Weights of a small mixture-of-experts language model, trained from scratch on English Wikipedia.
Size: 13 layers, width 384.
Experts: 96 SwiGLU neurons an expert, 2 picks a token.
Training: a variant of SOAP for the experts, 442M tokens, 5898 steps.
Below are experts of layer 8 (counted from 0) of a mixture-of-experts language model. Rows are named router (the router's row for the expert), down (a neuron's output weights, with its number) and show model dimensions 144-191. Each number is 128 + 24 x the weight over its row's rms, rounded and kept within 0 to 255. Numbers have three digits each.
Before each expert's rows: "comes before" lists some tokens at least twice as common just after its tokens as in all text. This comes from a sample of Wikipedia text that the model never trained on. Tokens count by the router's weight.

# expert 7
comes before: "to ", "the ", "a ", "in ", "by ", "that "
router:131149115091126141109156159090147128086171127108093139105142150119109079118160089135116099150096117112124161118090126143151158130124098146125136
down0:128141172131174077124107109148131102151173149112129092145175127151109070127132104155134143137110175079132116105155141141129095101093105124140103
down1:118138140131155088116084146118071185132121126151123144100076142132133178126130159144159120125159130088109133104144091121095170174103127150148164
down2:154157103137101119083145150120112122146149115142107085146098126125142156129145108126128150143115156128100152148179142122173121123110151145117128
down3:133097117141080104126152146138124136130126131150099184118135147153151110092107128130092089133127113090147174129126105128134142129101128112133136
down4:138072102086082126151146134092128129101161121136098136122120135119157121145109149108170129071112104154111145087124138137157150102146145121138131
down5:095090131124097139138118161133118121102137096130114076108090120115129135073139150111146103131115148155135108152134113153163164117101102101109126
down6:148125120136117109138112116132154169075137151104125139116112152091137101129101119127128160113156124143143159151115127111145115149150095149145115
down7:125106136107110096137106121106109149137157105091115152144164122122160130118163140125164122135154086131154114122136155178136154072136094100106109
down8:096099133120150119145132143152106135132111133132202140153114144097149125135144129136142114128156134101123099145108128146126133140105127133119144
down9:131143104147113101106168140099147099109112095103118166129141169145111130101112114125118092104118108144107168125094106128139091163134149149157140
down10:156094137127164119138075092139151133131156120103122134118094102149100108107153148111139130100101118110097131135115156135109157114092125126092130
down11:092111148112176122161190108111098127135127118113122127118125116117150156104145127136140121115103105127120119112139106107133144111118080115110140
down12:117126148142125106155109148116107122109135121128121157128088121118146152109108128131130136136129142126164157144074086119148120150164147104115101
down13:120162115119127115083121136121141141149127139095138129140157132121126114130118139132099092157149120163132165139097151090168132125147132144129142
down14:134154152090100191161130132125105090131081143142172132091097108087141124160131152124098126160143126157174173118141120124108108117163115112142136
down15:119154166105156091139122160125134108122194110128157113138124097091154095146134186135168119058138136147165137121156158163144145121193159087135148
down16:103197100174143099138132168178155131129138079127104115115135116107153117147109138147138089127126118175140086100145156053118109155181139139150109
down17:118154091106121132084127125134146113134141132155135147115118141142127137096154158139127132144159145163112206087121113180129112129118140084105110
down18:111147093172132151135106086169202114100127130179152094122136132159135154169108114107142134119124143143133122141169123147137150140152139097148153
down19:140083154121113082133125136121157075136136147082170144177115074094216146118113123116131120113126125195134157103134077138154139139117095141136147
down20:120124168127175144163173120125181121121106124128113137091154180162089123165116136115123137126125133142114115129146136112123087133145169095115108
down21:104163132161151104135166150112134166128109115122126103142124120151103130125097110139128123105145155148132175145130104089088170106147102135133121
down22:142156116089102121113170118137105104112135140155116083133157148168115142125097167177074118109150098157094126156117167160158090110133125149105099
down23:105145135113123110134094111145150092137144133125158089137113108159135107120063090124116149108177127111136113134145120123113123194131166106139128
down24:167090170123124098121119183155120107176099140139136159134138099135086144149152157148116176141102085182132157106067120158103132138114164116141117
down25:104142126150160119149120145135144123132131139134160165101096128092124140144110089125121153140154165091157140106159130127120143109166112137190147
down26:138143095152151192132107108131088155125129113121104105154171120170142109107105124103141107134126093149163178135128096104103172098120092119165119
down27:139106080106125155116097121081139087121123104114085133090114154139170134114176092123076147098150155104130109114160131139120144174166146090176116
down28:147133130165189151137111103174144169100166152146126126179105137131132141127120118120099130120122120190138160138093157197154135171142132126120119
down29:145116138118175097105151155105142146121124126144151162124155168121127109113108137151094082136102131080126126122148145146093133126126094122156140
down30:116158150156059100076082146103120130125149109122118113140137142095145122126138135121084123122140132128119170133116140117113145102109140120109139
down31:124119110119114119107120145143159128093097116123153153191141126145074132156121140155115133126130122053117129140094113087155155133103093127062139
down32:137134112123126139147166109088089164123153103104100120080136157119111128104171082146134106104090153176117163162110120133120147111134103116108124
down33:143127150113100081110125125135093127157157126124162084148175124108179159166155164115128118137137160112156116143095144129155126116133127121117104
down34:142143126081127127083121160080081114107105140101178127088101121151111120145153149102097150154118127136148103146138159120093083115103142139126147
down35:148116123124079139145084145142133140114124128093145119088107130124152124169144172156141126131119115145136169126107131134130152135123100140084136
down36:153076107110090105147081091139115130126110134123100125150154103109089137086189136140163122104127128128157117130110177135119112086126069145119176
down37:104123126139082136109147137160162108133134126134126098128109135108111141103124172131131085131127133153144142134101130145083138076152141133117086
down38:118160114156149142061137149118145104073121121143088114160158153144115101131139146165107126201120160144097098153111155119144117138165081117140143
down39:135101137134089116166185096111115121142102098111049111139128136091134137145147143054134131102130145151145120129107117132107168128120099129150141
down40:147161130125137138138126106151165134117104142125098139178154113132112130150124125139121107101148174103165129106140164088161124178192113173135153
down41:128180103116126109094120139102154115133130147086103135097091129126151123136128091139148126116127141158137075104087107125125096171140131176104156
down42:167131103138138121112112157096104144085128127134143126147125151167121150135183120109121108172137101142090118111123147127162134125131125155151086
down43:082113141111127131099085153148146110105090108127124162128124090165122132115143150124144112090102131119147085130152140118109088097112093081155111
down44:106102121122106138151117111066146082112162139136140160095157145111120163140142100151109115148099133195120135177123119123136119149091084144172141
down45:131084160094126131097116131127128143113128145104100157162129127150157153144129144178124153156109155124128121142092105099150173168089072108171076
down46:172174140112124125157197142145133149128104114158138130116144124144123091090129144115124165114121121158103153101124129123183112121168119146108075
down47:136109128151115172098121105121115103129116114122119144147145178143089145176107174126090130165138135142105093129123116089141135157117115168086142
down48:106087149143129125144134109063100145132103147128153167141120107096166121175115131121137135116100118136135089096111087120118154139135092142104176
down49:159127201091099095108115115110125128123115112119183120155116103146106119079124081146165153152130144080091096123098142113120140151119124144113077
down50:112082145200138132095173150107125158109122146152136134122129088114145120115122132091092140146103099127112108126139130143126120109147129131173123
down51:109105133079124075131124094138103118168102104133140146162098072107113158119144122174154124130106144150085099127135147133125115098080103147127133
down52:102148138117118142109129156100107125102111075115126121133133125107133102129128131137134134094087143130116098184116105102124118137131123101117118
down53:116108118165125087112123115162108130111101121118114135126113162116124161079123120119120122098128150115118143110175143119143144111156113111148149
down54:113128151166134123121109120128118099144151160111160144108112174110119137105131156167144155127096141141097130143085110116136165151105072111137103
down55:155192123137119172140122128128162191136158144184078158104165130159135132120152102156141119121139149081123149137070147103125107121134164130111092
down56:127121133150114122129145159102113125173099181140150149132090159105137113151120087141111121059158143103134130120141103151070119086150112165140064
down57:123108120094121095108141147152108112130138147113163160108127180151137167137147155124177118130170173122112081155120185110181099140099118101121107
down58:133134176125152126161136107112152126099134129159107109148159130104123175116107112125134119116128177118131104180139139128152132119120119124095125
down59:132129154094180108143187176109133120136126143120171157121138146151137119120134129124120107128082139118130111119127095144108122127119117144119090
down60:084144165060170106143177099100156107137141113119166109148131098137130144085171126143162134161106119125117092131139152158112100106116108108122138
down61:131094104103124130141151088149120119124140137129139108106137092132101136122155129104108147128178125114172158127103113146148158102118112087104116
down62:143103152138161139108183136126115116132136107124133093104135144163122131142155128167118107153119117168148075157150104130096166088157111147126136
down63:128130153103147113152151091116137055177179125144069129176156095128113098101163112116113142135135113143143111112140143135144116101146139101100112
down64:124094139099135137146133131116088121145106107119151120134115125080149090131065120127170119114043151095096082151131138089103145144123072121164147
down65:141144109100123111134085125130133132144092159112152126115163165161090132195117110147125143099106163147141161149086121112113133149135163129140113
down66:112105143146127117099160115112132123134111126145104111159127146170115119059127139118114144103167112139138113089134124095120078073137137099111134
down67:105082120107145097125148164148132148136140151118147097053079127112141153113155116101214131145120110110124114065115129170147134150125100082089109
down68:214156112147129144122126156102099095148140087137181140134149145102143137119150112117112150106125120139111135116139140113117130094162113103136103
down69:146106153108141097141146150148134136156176128162117099143102107137143104128135093092115109116143140159133111121090108153137124102134149098144116
down70:139150107108141159119114103126127137142094138149157097122127114123103146107117117146142108131161130134123106142102068097135150147105103153130081
down71:155162122116086110126093139121180148182138121146140115151091098121139172113157099147175117122098130135104129046130124117130136112129143131129113
down72:094095141075099159149129088129127141152083093137120094129127105080088102144134131109131106109167115094136125146180125146118112102100113126141156
down73:117166089138094129099180122113121194127125185097102132181122123122111138116131102149124142118140146156127149146106149130106125146167118106139116
down74:124120125128125117169147107140126131113128206088128102115156104140190115097126152090114165128110113081143100117140096113117159103130110095111155
down75:132150136110114115086148128115109137142097126113133103124116100156114161122131128134143138177143147154115119164079111102162064167148118087147124
down76:135161054149126133087124136119116142125130137155096104084146133108079123123127070139127179146148121097138133147129159091129143105131148121131119
down77:094095128125147149186130129137135136149118176134147125158116133089110136109178084124172130169073089118157118110080141136108155178144097082109126
down78:132086117144135152161154149090083139108122119140092099065114154102126119141138108114112163138128142107139140109159136120097099140126143139186128
down79:138145109151086095161145119138122120114141137107148140159151113113134164121123155137139130162108138128142166166117092151109155122147152127117138
down80:134140151115110135096135131127114142186148128176174131131115100147150142088097091130132124115129123127171148131100107136085166113122115123115165
down81:130125132139182103092146129129119154152181177119140123104098116167117129120080136158087187128142116160129128108108109159097094168130190154158103
down82:119142177129110120132140161133129192106157117107128133125095116136146139117107144114152133112127153114101112096135166116145121173114111119109142
down83:111102077138079140078122112148114122115148189133163164134148095143123129137133148122127108121100111148128126115097136099084167106131155167132148
down84:115130166125109137142158109132163107089143142134089162104104094137115143171143135100080160160104139105161097152155178153149119127097149099159143
down85:108120133142150089142154151136093102105094097152133137159095112112091110074161126155105129111117125080118171125120149079163121097158087160111155
down86:141109092153134154137136106124125142181114167127119108153118124101155152120137136139128158130128099128113168109134118140071130143131159142113133
down87:113140169113120161171157137150131093132160104132142113124138151135102112110127094122161113158072097093115116088084173148122121096103125112168107
down88:171117146174131106147133130132140125142133106101116123147132151154118129121173145147136142122160200137159104101129125138167119071121082129173136
down89:143134103115113139151158103106143138160135084149117146160118131144126116088116090152123146118164139179111114122082161147113143118130145100088111
down90:120131113117121165143111158143098118114124111154131100130087155110112155080171130114110143130118127108095107172120127098105139118090112134131102
down91:133131131128143123156097093173086079150131161151067134132180117117099098117134139134137114092163097150088150123123150117149132110170167105128135
down92:127124166115162129140134084122113091138158134056138141160166142100114134116092120196137122115156145100146124136138100156144147172165145139123139
down93:128129155090134156134120121107154093119137145107171140127147130153099103093157139110134136121120112082137133120087139129130162100093110157095082
down94:152149090135129142084170103111122141129149104144127115126100137136140124156125158138124104124147152184163145131121115151103106135117176127123096
down95:151104207078186133101135139088123116102136119155101117159103143115157081119129106146102142118102124103134098128101111133125117142112147119155129

# expert 4
comes before: "of ", "is ", "in ", "was ", "born ", "are "
router:147130124114127123120158142105171144105124138096103122144168134122118088096128123141133143125129130116135135171107165151114142138166123109143146
down0:142137080169099152093156109112136070166130147150139169107138122136106139093134129127123153162146144125159118121148124165136141122123078164171096
down1:178165118136089120143102144130126093125098109111130130137085120116113146139069121152135149137116131070149123127114173093103131116166118133119080
down2:159127155124145149128097168139153075124198101133125154146150098144114107121113138106153121100110148124104084137176152103141155087126131091128132
down3:078138118156150075168112107153103119125116103101100109100118139127096140140139141170133078113148150105097135101103105107083125048129140087158169
down4:132133098125144137075101115111138157136088132091110118122141134136145151086108064105117151165177143106107124163158143176102110163116104107146104
down5:130127088160134103115141095118134147120112117123161099092155133157082180156090115107155072094121115146107120122115123128128115148124143146108134
down6:103160085133129152117113139171114148124173156120140142164137143123134120132085102116151153155114176136133164121123101120125159069101110106116159
down7:104149125123122109136109106113119136083167115173132161141109101136121084136115113166158127132119127119120119123144119147148099151157147145127149
down8:110113133117096113115156140161115112131103090152159098103153100136085114136119119099118131129132143119114087137124092147123155166107125128111113
down9:180186139150118137165099129141099090134126086129109141101102136105172128089157108125105110117120188138159140124077075142117155102132097137136149
down10:098114102102132117163147131114110086135147136144092123164123147115134157162113165113144119143121140164141142124137124166161184141148099108102139
down11:066124130107178122136117120124131164120180139122105141095135136146132087133119090154172092112123102160117133110122161162163082167089141118123126
down12:122129163125179188094144127145144170127129064157110116094142120119153142113156134109144140113151137133185113134121121105108113124126184128136125
down13:123112130165130096171086108116111146140094143127144134098083140154114146136147125157129120146113154111132145111160155106141117135144127139107163
down14:128146145153119140159106129108115119101119141128130130147102103131159153074118123110119145137111143147083133075056142113144115143125122122135091
down15:168117149081141146167124136091135108128115147104132117152106128120108095144155127099113139129130182113169111125119142132158114105103109117137124
down16:180150181136095157147100127116135162137131144141074165120088138122204108127166119146122153145134135130137151106178162128109113115172167148113137
down17:124127120169072168089112123166114115100150092166166136094139113176123126139105101141079147160142131127088131151124150114151100099136095125103113
down18:070091148129156141124122100084163140131119166133146145105155162170090138152164103133103144140105123101118114100160153132142120101117150134089132
down19:113143122151101122097138113094132150135113133088109084129156159124123115131084081114148149168121116156126156108098131139108134152139111098128112
down20:142152164131138147143114149115128124171126127105127111121150111093077150102115179115148169147117137114144151184121151108114121159159112134147131
down21:108149127087124146108121103150184183118131143087134096116158123123135178148101117115151074139139137158163121098143126186121170141163136115143177
down22:117097123137138136111123106130122087114118154128101094140135168145152095128119102167109141130081123119091114094152120122129148104107109099113140
down23:169107128128145116098135134100188121113139148126129101087118097153164074126101124160156125138139157140111132115151140123148102140089135131106141
down24:135101147164106108116160121115121108143113110148111133087113124163115157112160115139114150170141134146107122131138128086138122123113132136106158
down25:094142120131094181088153096163133133154098137138125117100124136106104095131118072155128115148062069111085107147173127168125131110146123167126099
down26:141127170098157122136094128128136143116130148089158141119163126146170102119173104143168121144142138135135135141147110141152117168095139109113114
down27:150160125129117130139126132156185167142157113127120179119163091143093099093083153074103087111134103146127103148112112106173148125118168139203115
down28:121140137114135145102143135127129101115109144088138124137128128112119137120125183143134119077096129124137138139143103089104128080118169139135132
down29:133155131079163150129109095081107166115087135140122122111122103102142099157129109152134130164136119122145118135117193153142123138161084114115148
down30:074095094150103112103078118123123087148093152116143076133145146133114105156128122138106145148139127119155129108112144108171139115148141126097092
down31:094173080127070141170117145164118128133161139137120132144105146132176154075134120163119106136134136174096121098116151108121091140166134134141115
down32:103132146162151158111098147136110111133075125156113085119146138117110125122080153117093119115111137074122161124132112114110110169156145140164136
down33:133101149098130132133114172110154142150155125141155140121156111118098142129131103150074123117151188143141083124112135150119116117146119134131140
down34:108147141126168085151133107132099129155152116078106143151148129149142149149172155126107147164131116134111120148145087130149111121117132138149118
down35:139161128141124094088143133100123132081131129161113143124104109119116116163100123107139139139145132121157114088152114152098129115106169129134153
down36:104145131142112141169148120097128112222140138130115145125131113127123163103113167075117146108168152179134109092115076154062173149111068157137113
down37:110145092141142106134145128142154142158142116099145121154110099104148125094113119149122111138130127149169165169131098135102091139158114129129145
down38:119146154109110159151086143096101161106075138147126145121125123081139167172126103106133075138129160106123125150133121158104117119103156132154131
down39:112118096129130101112150136133154148138132124119127182133143134137111102110125158096116120115156105103116121142101184106144151141149104139104137
down40:128102078131095107089112141184136176122122090095144153117116095116123109148155142110131135122131121149145110131133128145090145109156149187127102
down41:127124170159110142141119145099096105089152142101098154161148135104152086154085137159120129122118146129175162094170078111100137163145151080115103
down42:178131175140106134105140113116140145110126092134132150111096133105130122151153156131164119124101128155104094096133140159147111123111097149138109
down43:137130201115185146136142156144131079179118114184098114132136149118135117150126118150102135105084112087102083154113128135140134118139119136187122
down44:140122137154103119117145093119101103134114112137150098124123130059125158113118133139103085077145154140114078170107127116150159121116100158137089
down45:116167128169114074111127098100134134126116116098131117129124170159113121126123117111105113123138151111076083094128150147180131132152114119168142
down46:127176143134139144126127109132141159140145119133138114158134124140123113176127151129107098120122164112120152142145089093130129189170185097141104
down47:143122111124118167148101099176115158161089151078129104182132133180137143112121119110142156092137111119124125130122140155167105115159130132104147
down48:099129110157149130106125153135113119148132129135124098109142137143128138113148164181138147143158135100153151126118086146126130127138120096050133
down49:135113110083143107123146090150120074171154150142120091166099113111089130174090132152112136134128149133106080108112118125164111134149116129162095
down50:122103106088154143171150123109163151127116144092139130140160122099140119076104125109132135153093146131107157143098143112136109141148082174105135
down51:108137121133140127135132113137113137110131107097139109151100143108119087117084066138125117148150140113124146167109132149173120176116117079116140
down52:124106146177078149119102105172139126178114143172137161179119124158127111128116139100136134134133129110133120132141102099172147177138165111113150
down53:116099111127119169091083092148132114157142115135101136132161145142096122150110166123158097103126119127109130157112084155155096108119133098142122
down54:131107129124144094175172113090119129138139145134116094138154171128119126138142148092137153152112137161130120159124147131155132136128157102102101
down55:132123180110064139154152103135088118147154110146135133113167123161142121103132120165118149112126140123142146119172101118112091118075151123151075
down56:115099153115131159137123127094076125085111108174132092090094144107101146101107107117108101161148104123097117108122143117130143103113131126197105
down57:103140122139105162122106150139121138124095162130121158146171121143121120132127153117075104128151117106112099118158159152077128105136153102109141
down58:100097118130090084095115118132131118148126148137185102126127102127110146120108091120113155153175148129122123093087157090139105160078127161158110
down59:131152168147116129132124120162145123092102115091130139132126120129113108161074086111146171109152145115146123161144157093100095150086164125118088
down60:159102124102119151113145117132133121142115154149124147119113155156087072155157133102069118124106125149152114121166116124133165158149096153115121
down61:165176099099138128118139114110093160113106147084114089158084132127113105081121137107143131125145143152128137142068169161156124167155167139091150
down62:155146073121152131163142100120112120128136156150140152168127137119138155136087147134129090111122175132119120132069136122102149152142155154121152
down63:151133110136125124138141137143106095162160086115178162106159129157090114131128060128119163091140091112118148122123113100137178164146128087131138
down64:147154161128100168147105115177144098108171136142133148127151117141140130118125142106114160158147140132147069117142102121129177137134147134111128
down65:158138185125140159135124127108083097125162191136135110140165162125138141113159089122087127145116124142133150128134151133175126117096106126089163
down66:100156116143133161109105114086150140122158128129167143171142157150113134131136102135151177117127120156093126102117123127127173149157104124140138
down67:132138100121110133151096101115126142133182083151152097141141139203124131147110141109138154139148142172108158137090076131114188147093141100122136
down68:122144160093101124157126146124112113083066158153097121105128135104131141164114108152144123140110127086142113134159133133129143131133166103133133
down69:106163097127115140144081149112151113125146151133122143098115153130147105117156143154149149123094171164094127154156156126119149123157109174138096
down70:136128126156141069152134116115116146119069105103133116096133148125138140129126125140192123099149117125107164140127129112152081166134141129113119
down71:157126106102113103134118077147130113107131098123134145126070165118138191152131123144101148139111135108084146126117130102110137145128091120113123
down72:105102139167142137134097119148140133135120151157155127084102088142102201139124149131158165138128081102075130137146167124098133133132159101139097
down73:122126152144121110125148190101139112138135145161157112145101152103178100139127133101188147133116142137163138101110149111135130121126151127106088
down74:145150132137089140120122119147153127175120137123153149123123121105076108135150126126095115153143132128088152132141155115118121121163144158134145
down75:117137105185111098148114190194130123109119126110154140142145140111124126149097162151128136153138124151129106146161111130115144143133135087109140
down76:122109158168178116125157143127142134122127100160146135121090116170123176118128133175069136122121103147108137138122139113109147096124132147100185
down77:159128151137094152129134104162144139145124143105150095133167105124133186158148060111127144149113112126121119170106135121132166141103111135125144
down78:164106103116126127137139143108098136134080157138120144065160137168104120145120138148110141116161149127144165135167132157087127159192105087147125
down79:161146150140126120109132080113113106131116115159129141141140166125138180125105110103157171125104220125132182074156117131141101111125111090110129
down80:148165145097138142136156127089129111143127154077107136132149109114133144124149094124149151132133111113126161135078143149134123151157185141071137
down81:103092118179147124125127138104155101138157137091083150125108120104087097115166141155125127117118128144092124127136091137084121108183140091121140
down82:161124145095145100160134099149082151129171151156124153178130067110159151129101163152190120153108136113118167112142091135080128125078147133098129
down83:117167114127122165119101174116097147131137099120101100118125123153147131112076119159118120142135128125114161134077145122135156148115117157128146
down84:122109108126117111109153136104121109115091101115143114149176061150107127156128115151099086107157131131115133103108151148126086145128132122089094
down85:140127132138111135143133123133150124110154131133156100106101116104120123157151127106118150080128133137134153120156123103109142112093108138146117
down86:145161140132147144102103110126120130113163118115129121147155139153146104141162140133138181104132118146117093144131137162141093152117100121108143
down87:124175116149114146143149100135150136150113135075078127141125155166112126141149132110175093140146145146161089122159118111125100095149146101120156
down88:126120119100146148147081164143085151124107111090151140129088114125141128107134155152162074118117168133107156147116134080097154122120151140132127
down89:118091115146083124120138136149107150125128118165159142146125128135122117118120120139114182094112133128129120095147153149148209130132089093115133
down90:184115101121131132107120108151095137117125119124140067108129140111155148088146084104117103170132123132134144131085153117141142167114116171144106
down91:128092134109096131101117116152171118069158109124148188157109134137118116121109141137135113179075139141126107180139158167119131129131100140084072
down92:131115109123131133138099158097142114158131142137102123173128129093101068092128139170178162123096100140097144127127128122119107146115151097115127
down93:113154157100133156116133113130115135148120133123125125139152124111132078111067120109142185142108068099121157125130156136119117141161110135135134
down94:131150082179089144081123163127098117125097129157118138127074106158122139121124109145122155143106128117159116134090147089127084130129141111131092
down95:134144106113148112162120116110165110144141151154136138165089146150130114097115134098133135166130140109158146105097124137118148124112125100098139